Weights of a small mixture-of-experts language model, trained from scratch on English Wikipedia: vocabulary 16384, a sigmoid router.
Below are experts of layer 8 (counted from 0) of a mixture-of-experts language model. Rows are named router (the router's row for the expert), up (a neuron's input weights, with its number) and show model dimensions 0-223. Each number is 500 + 50 x the weight over its row's rms, rounded and kept within 0 to 999. Numbers have three digits each.
After each expert's rows: a language model's description of what the expert responds to; "mostly gets" lists some tokens that are sent to it at least half of the time. This comes from a sample of Wikipedia text that the model never trained on.

# expert 59
router:472437451470498490368492451548486560581587563517418494496578478560517496491475517478483484516473432570539466500428510498465395494606525567544484472494471447447379515467467464502482522544511491415540554530381534580506445472498456560513566566519572435563577502410513508432455514557491566420439549590466447495575560534521559524453526486558559482520419496466555503485433516515484570600522540447447546475452539496600528444555539465582502493407501533469502498462415602545429559472617448576516548433529448489547401527479542436427421471437512432460559569514523447506545462502490524504564547503530518492552487440534375572533544517517519534540495526574437499559498522563479513490501
up0:486555566473501515487524458395504549487529637443516461435442414484436466521553519432557427518562384528516594594470512480542467452384546472579446534465445595411424523494423415508585405450526423518438503482423489495482514472446535517481581474600505460532468606526456558405512522528433496528469442517466495439517598448532492485571514445503528504485489464467508438475542531607530583453550543473450539597505479459454538446522555532531489481435433514473479452526581427530499529484577560464458429402559486444519497545450447536414502522464423441484533558510476516406511498548501494515547500536518396501433449495532412496442506563387481490449460512542509509500508562518502456473514
It responds to: Foreign-name and prefix pieces. The prefix pre in words like prevalent and prewar, and first syllables of foreign names, such as Ass, Buddh, Malay-alam, Cal.
mostly gets: " pre", " Ass", " Buddh", " Pre", " Kal", " Pers"

# expert 36
router:480498436538522498498525418623494495528671548481513483414486473492511461514452531510479446521534449534504532383463502496461457510563561546392495564449483555578407513447424476504440490531437432447440575504450475620461430516487493572530578527506521454584529532441417531459484461558492555468443545517501464463439557534482469426478518541549607495560512487551515520577471573505509529583474524525543519487544589433537489468575540468616534459449438568517437420454479521497404513542603423522507551455485485482514489539460535540505538491527427367472481496608502530478527472505359521528592527538515538487516536472520478576419501563422497587589510521434464531495498522526452525478513
up1:538579453454574457528400473501408518514491491470520454563483434499505486508404530607567467578524456442475456511478472558537488547589632500560487513514406513556522478492450553455451504507401437528471427496450460635544545503412469624553505538505427439494514473546496420493426520477526526432440482445538487442465482478581451418538540495424507451544513532534480555555441537459514501452470551515599569516527540530524422590578549486553432413515566573468514510537538439542625509568533503531516500537489516488488487504545533511538385485478559524428534583499537492366501454567491536502443561519558434475433428433540553448478465530488526491528488468557467611504526501573506466452468
It responds to: North American place names. City, state and province names or their pieces, mostly in the US and Canada, such as Columbia, Evanston, Eugene, New York City.
mostly gets: ", Pennsylvan", " Mississipp", " Columb", " in New York", "askatche", " Washington, D."

# expert 38
router:446405495533508423436493476609519535572604491499550547493538488597589505474459556467473522478555439505402420474416561524502504515566551559529514545514475458569437488490507534536484499506434457428512561576376552591527445485503466596465605564462499424549545503463465504495546393532489583496466499538451490485446519511490487521448529514522606518559466419519588536589460495532508506596414490502454443476434546481561538478510564519571464457479430554451457497414470594540410626483544454591494525501531442467479492580420482437521495495437483496595482525517444475499453447483437549475550570506530542469473520406486395549458536470422418443548495530462460455556482487474460519511460
up1:529505561508502451462568511468484501501540562472623508575450531673435486500539546430383530464505527539498522498487453481492471567527526518485488535523578491496505487470456427521457521498446475448437568471477538466602492551557484568523513470473494438510587490572492530509553514466511509469526552494519501498453570514495460559494455547487525519507508606477597580631491457547514586612472518471459411555436500482460558397482492506517564559426512515448618529459498476515430545365658459545474539514523434555515548505534441515474488535570451389526453483474477490501517436526484420528495442457560478453497405445485498583572552459394397507511583473519469530558444507421465455513521
It responds to: Foreign and taxonomic fragments. Mid-word pieces of foreign, transliterated or Latin taxonomic names, non-Latin script bytes, the en dash in tennis scores, and list-ending line breaks.
mostly gets: " Abd", " | Episode", "ι", "ы", "', ", " and st"

# expert 42
router:556463466487454419501468499513455532520523554540500433471478547513532500519473427532508462522576440472523458538396527543475392533508579472516512445502472548466437462398452497507488551515506519392493544617459449577550418487467441603506615615463514425559555507531479517422465407560485578524422525537518491428506514529544477437462535554549537508553412433506581467608463469515476627492503490501438486465448460414580510450441513454557481474447499504498451455531435502503517627544549410490401557519455431501567534531470464543477552500515505488442484511535427452522470416547466545504515592558499452412457521426503472505467520508442403499548507548557463466451393536540407521464430
up0:517430511428472438484414499545463569486519543541442474433390489475432610506502502442557521548467423445500522549492430518443383532455568465516542576556376426500470411486521517433394490546593551544508595496491469516488490525524534554501503494445510532576521481507481460510579554517449656585509566447556543477398491595526540501486593496520540539445532522556523511576511507442512503529455544530519495455486515480494509548561503432536605459465508571524453531534453466389480502474524504558559463478507469512497556537504556462420520512430534490514414421507501499562579536501535512604640431492619523446424544485525500485520536507476429470539541483541581565591548485545476515468457
It responds to: Math and chemical markup. LaTeX symbols, braces, underscores, dollar signs and SMILES characters in formulas, plus parentheses and pipes in numeric tables, such as \overline{, CC=.
mostly gets: "\\", "{", " $\\", "__", "(\\", "_"

# expert 33
router:490485479431540448490452451623515566516534560550540516475508575547495467504404536473524539484461470531518514454472504523415512436525527586440559461560532526545502431446446503541479503463475463365477499573469492567527502514481457574502550575500525399575571504481519516476419523529449531435484526585562505519424466498528430507431560548513552502529431458504594555551490541529566557583523486505466577555505516482516565491533504553650537556415479564449490487448481503584439531445546395554405602439455491438445449593462512508462506425503402363503445433515525503473567505577399545505536526521510502498401479433531384532540479535482500569458497517497439507516451502487391471527488
up1:488533557425515479499553409507517492492553547432442515440515567533544456475462501530522492477509455516540427557379469474409492518527595449495479382457424414535476509483546535549492570530456554372470481578476522566502403565562469569488531579526531428448500489465500472477459438492516614548515554587501561516549525422467460511493453583521546529591456420509470579575527499512438590587502417493464559532573558485598470399531541460551508548461491591486518415449513512566494596491518428570486579507499450467592563513474478441493453524497393455484504479504502523472515491540375448522592565499499444514486540495545449559467529549409513542516414530520516454510455542482454531462442
It responds to: Sports event names. Name pieces inside tournament, competition or award names and sports tables, such as Performance, Cricket, Junior, Soccer, Toray Pan Pacific Open.
mostly gets: " Cricket", " Junior", " Performance", " Princip", "alleng", " Soccer"

# expert 52
router:431487483573550421486575397561504556454596468588497521469524573563541480469399495506476511542611482550467467520338519527527454495501556554480569492511456447503537514462436473459521476467430508461500527530413499572575537510466414516492561610555530452546531456461492449480452516602488536417453515546521426504435437531530409526497539535626562535592426465552537555605492537516503525500522488487452514461432520471623487513523551478546461475453516515421472452395504527568400575502563451450442562422431438537516458505449475509512484476485436400543522463484514505462478440526450483501526534529466514414472601465427492563510514505393412471500493472500507507540497527579410513497467
up0:471506579498532510490446452526509510476547558572559548498529467495505452427511627588595496576586508530451494613462482492505451474473581499518446461505500551490492552516487453521417462467620576552502529511454391563545387538444494498512534536517542500532515541452433503440515463398549544542517563497560532514491534439457526508568638553607538543431502523529557438516514426511485536501489676501482552404495386467509510517483524423523495434506392517466433392520417463499494563535468486571527529512399468493526529520528535445537558506520505546493487536393442410463513434500517443519448513484448481554574542486439484521448481464443514509525557421487430512541542528503590448425485
It responds to: Capital K and line breaks. Capital K starting a word after comma, dash or of (Kansas, KY, Kings County), plus line breaks ending items in dash lists.
mostly gets: "- K", ", K", " of K", " | K", " McK", " and K"

# expert 16
router:492522523536446517532546454494469549551555513511500540410513556507586468526472539503509538475538460519475491476342504555458483463543561500485446477484494454406499530483429469501504506429448463411579482546470550614577489562509419596474633543549540416575526478481446542443441472518556595479441447548459502414398442516497504452520508561583545507507447495493544550520401515521441530526470395507476512527430527404536540496549497458633424508514524530413571512454484497566497547473535460482464563529440464510564470538541486436481539546442481477528441479531405551497489435517377566475534560525547523465523555414497487553550517488388435570474555499459532478494407492520429520461374
up1:536551471534495560504570523492439409473427503474526548478459454540542495451532524550415491486551533511453474585490465517455467504521456480499544485468475490500455468448536394488462559480562540533462550550587502508502517456569479449490469507558523509486495499423463556468461520493482522485486568534423509528488441514491493499592487504439501457512379427509475589529596567440467538543468461472532499567512514474453550343616513543470508506439516515484492683438541542550541504476556394596437480437465593582571462543501520454507536570534516499450481471555539455381448465559552483374509464490518506491510559482422556625536423485546537470584518539503467516604387567416547492577511
It responds to: Name-initial capital pieces. First capital piece of a split surname or given name, often after Mc or Mac: Z in Zvi, McL in McLarty, Sch, S in Satterfield.
mostly gets: " Sch", " McC", " Bald", " McL", " McK", " McG"

# expert 3
router:533467476548572448455500434542473533557585550566494518427480524535555504498486470500458507537486390512472484517444523483485419491531578584493509521540492539485425545438476466502412532468499464401585528553503497554495479517503451610494542628501497415598500454478508452487503546526540587498453487554430529500507508519559454483402590594531598605516407410506557514590425552494500499511501448523456535516421563487506501471462577435574475453448425651480490536407430533501493592494547494492491522478471485531537493610530556530412492471493458392502518491498425561453510397456423520527565527530450467534510548417538469494433515552464394467539491528465484489461461387521461564527452
up1:529408441475454529632533481527515447538484488461522524520599581477445520523496476401551445417536476497635484515476517450511508523573499450455444448481506496458501553509525511471562530412451442461546477480482477513533572407520447552519493458434530424536563571490470465548554596575487478481493451570456485407472512497504533407560554517433480461484471483467528542505461456477568505467502499488553472464463464470538568548550454481558520487496454496473455588429530564532519549589492478552563594507486487451498446593484414627392431567493433511511384529512518466538513479517534550406621492493495511387487503508515525479497586423462432451509528592444557403513504451586521364463487
It responds to: Table cell contents. Cell values in wiki tables, mostly numbers, pipe separators and status words, such as Yes, Active, Report, 500, Boxscore.
mostly gets: " | Yes", " | GD | Pts", " | — | —", " Active", "; No", " hold |  | Swing"

# expert 61
router:474431516454508454468457436584553554522561515495489547517415471532464466445482476554512428560477385541542467445415483465566453511586548525531472436495546489478452515508445564546545485556452452447477550563480608543532489573531511601486617574564559483573497437489452504469429495615497508493456514510415485458512504553471511534480578584560555448599535395528523523497506607537511469464469496424418470483464496470576540465562559502564444538523530576452464546460513503513484591513549429502478567449534448463480393538442522493469478492585471383563540465528460477522506380533443534468498492557462561423511517407517394614554471557479453480526464464458480480542396548484471460517467
up0:467425469539497548425537510495510532518497486460425485500445475559497539503593418435420448584436432544581468557469489567455379442512491515468556445369511510591509573500480515520434560459444585511448507530500537528537412536531508544460556631470556383458558460490534456475529455532522500508462600509590467491546528483411478545484499474525482506540518439472559472504499483497475499489485491487476506482464530365524583477514414459543468542531514513539519603405579488532424581467528448436509503440460535530400421499601530443417531496505452503562529477431463468553517455512408447510485506455497563526541544480434492474492436641506468492429440569469474501406541534509493433606545
It responds to: Quantifier and particle words. Quantifiers and spatial particles, often as prefixes or sentence openers, such as all, among, one of, Over the years, outgrew, overstepped.
mostly gets: " among", "Scientific classification", " all", " one of", " of all", " Over"

# expert 47
router:507504442517586449488486437534478509568575522513433474448428502534538472466432514412507416543528443476488454462423475502394439467508553497509494472542466513489470481472448471545503473492527501508528517551521538518588583536528423630486566564452540404602524534497487536524460466500411588504458488545488513497529487553523422469471537569527570511562433482535580532556469530563503592556446491566555494440471562481587484412471503458604581426437425648401510514463481486524552551516572452646533562543523489466506494558524513513415528420456449504482525491497492540482573398569381552497509500541467433444458459487451433526495515513494464526560513585574488434476460484461412438426471
up1:438506500516431587530605504498481512477542611604531587487444467445478527522440578614435508387591409471543408467494530535576554514454444457497467509531491528538490478576496577533473416497523444499511540448461564589510438439521527534518516484452506443500471447503511467449422436457527511542464527490552501437554451616548563519512473503513532486549461507526449531437496497420536496558573419549571486471429590442513494340447485526521489472548526514419534492506428474562451500547495453532513452439505527468479504565418540460579505468532474402502399484481439556410573415421544472562631499564485467504438465541416539472459462509540569516480567477482506561477513464465457489539448
It responds to: Closing parentheses and quotes. Closing brackets ending a parenthetical number, place or note, plus closing quotes and table pipes, such as (2011), (hardcover), 55.0).
mostly gets: ")", "–present)", " round)", " | + ", "A)", "T)"

# expert 2
router:479496419514529465452532356546497544565580506493468519444438511501491424504475495459523477542560516579506511523358536546450529453450519566451496437521505448510484508436505498517460457492498481341512570626477558539542499427554436590424588573550488394568516513457416437454378508522502541443454545527529526478476531509506456509503509504533598503623459434539510549664468521527521591542459452519571547480449545465521477398539483383596460540494473518492476469462520544473535519543571476477504521538589500470475507462540555497483500495524471427511539449547467597437520493527462417469526516577470517491432463473516454558430546512373490433566508504467467511536494513493429505506538
up1:540435487457572527528489424473484533613712537579541528530533533463416550542412476599464533550559513566584491477381481506497527454480529505564524568437458501460603549512556481581515510529460504487512469536548465487533499488558489500470549478530442518569531623515521425538501463511563568425483493505538509511469503504497540427523467444488607526529549542463506508562474543391682549433505465474525436483428521464478487524467560546510454496502532553502571479501495525516557465490564495497510498440473553537560557464504520456542531428538427552538570495449570440423524529531468457466526520462512469512575436422496471492397477425474450576546514589456503439576495506618578496472477
It responds to: Initial capitals I, U, N. Single capital-letter pieces starting acronyms or names, mostly I, U, N and "al", after commas, pipes, parentheses or "of", such as UMass, UTSA, (CFPB).
mostly gets: " | I", "- I", " | U", " (I", " of I", ", I"

# expert 53
router:511448442524563490466473430541539552593520526540497490457504510580584508473500473436467391502564525507518454479417469489476496491449484514495487497563506560566478491525466513478433539496494542429518538576449511609489540572439455596442502547487596538682538497535475433502431480561442537450478458563504517458404421512519497518478481620556473506495456420593534513523469535468463555524398466543487468510506575498566512434523474485577531425356436566446535463470452530464487546410530515592368522488545431395491480540490468468440577468497450485550514414486591520519528448533496544511494504549500416429583557476462419517468467539500502448509538563462577487439436459585493546530470
up0:538535491497452476475437441584505535449445536543504555499490531516496484407553495412465460525474563465494499518486474408470446471519512532500494602576507551565495450532463493449455468612487469509488541492508579480469484568471547513443484512562436541508495618539521459466472576527403552466535626492598585533531501591561533547452574489567514573547481483551520455500542500483452546488427393568504481459545545532424453523472504447512472594436439524550558529534540585503465525519503556558490483520610512443530529473499530495565478544551471506523405502538547618516474546472540545539576468500493485512519559404593374517460519482505448400404616503629502501531403518441525556508394
It responds to: Letter V tokens. Tokens for the letter V or v at word starts, especially names after table pipes, such as Vladislav, Von, Hudiksvall.
mostly gets: " V", " v", " | V", ", V", "- V", " rev"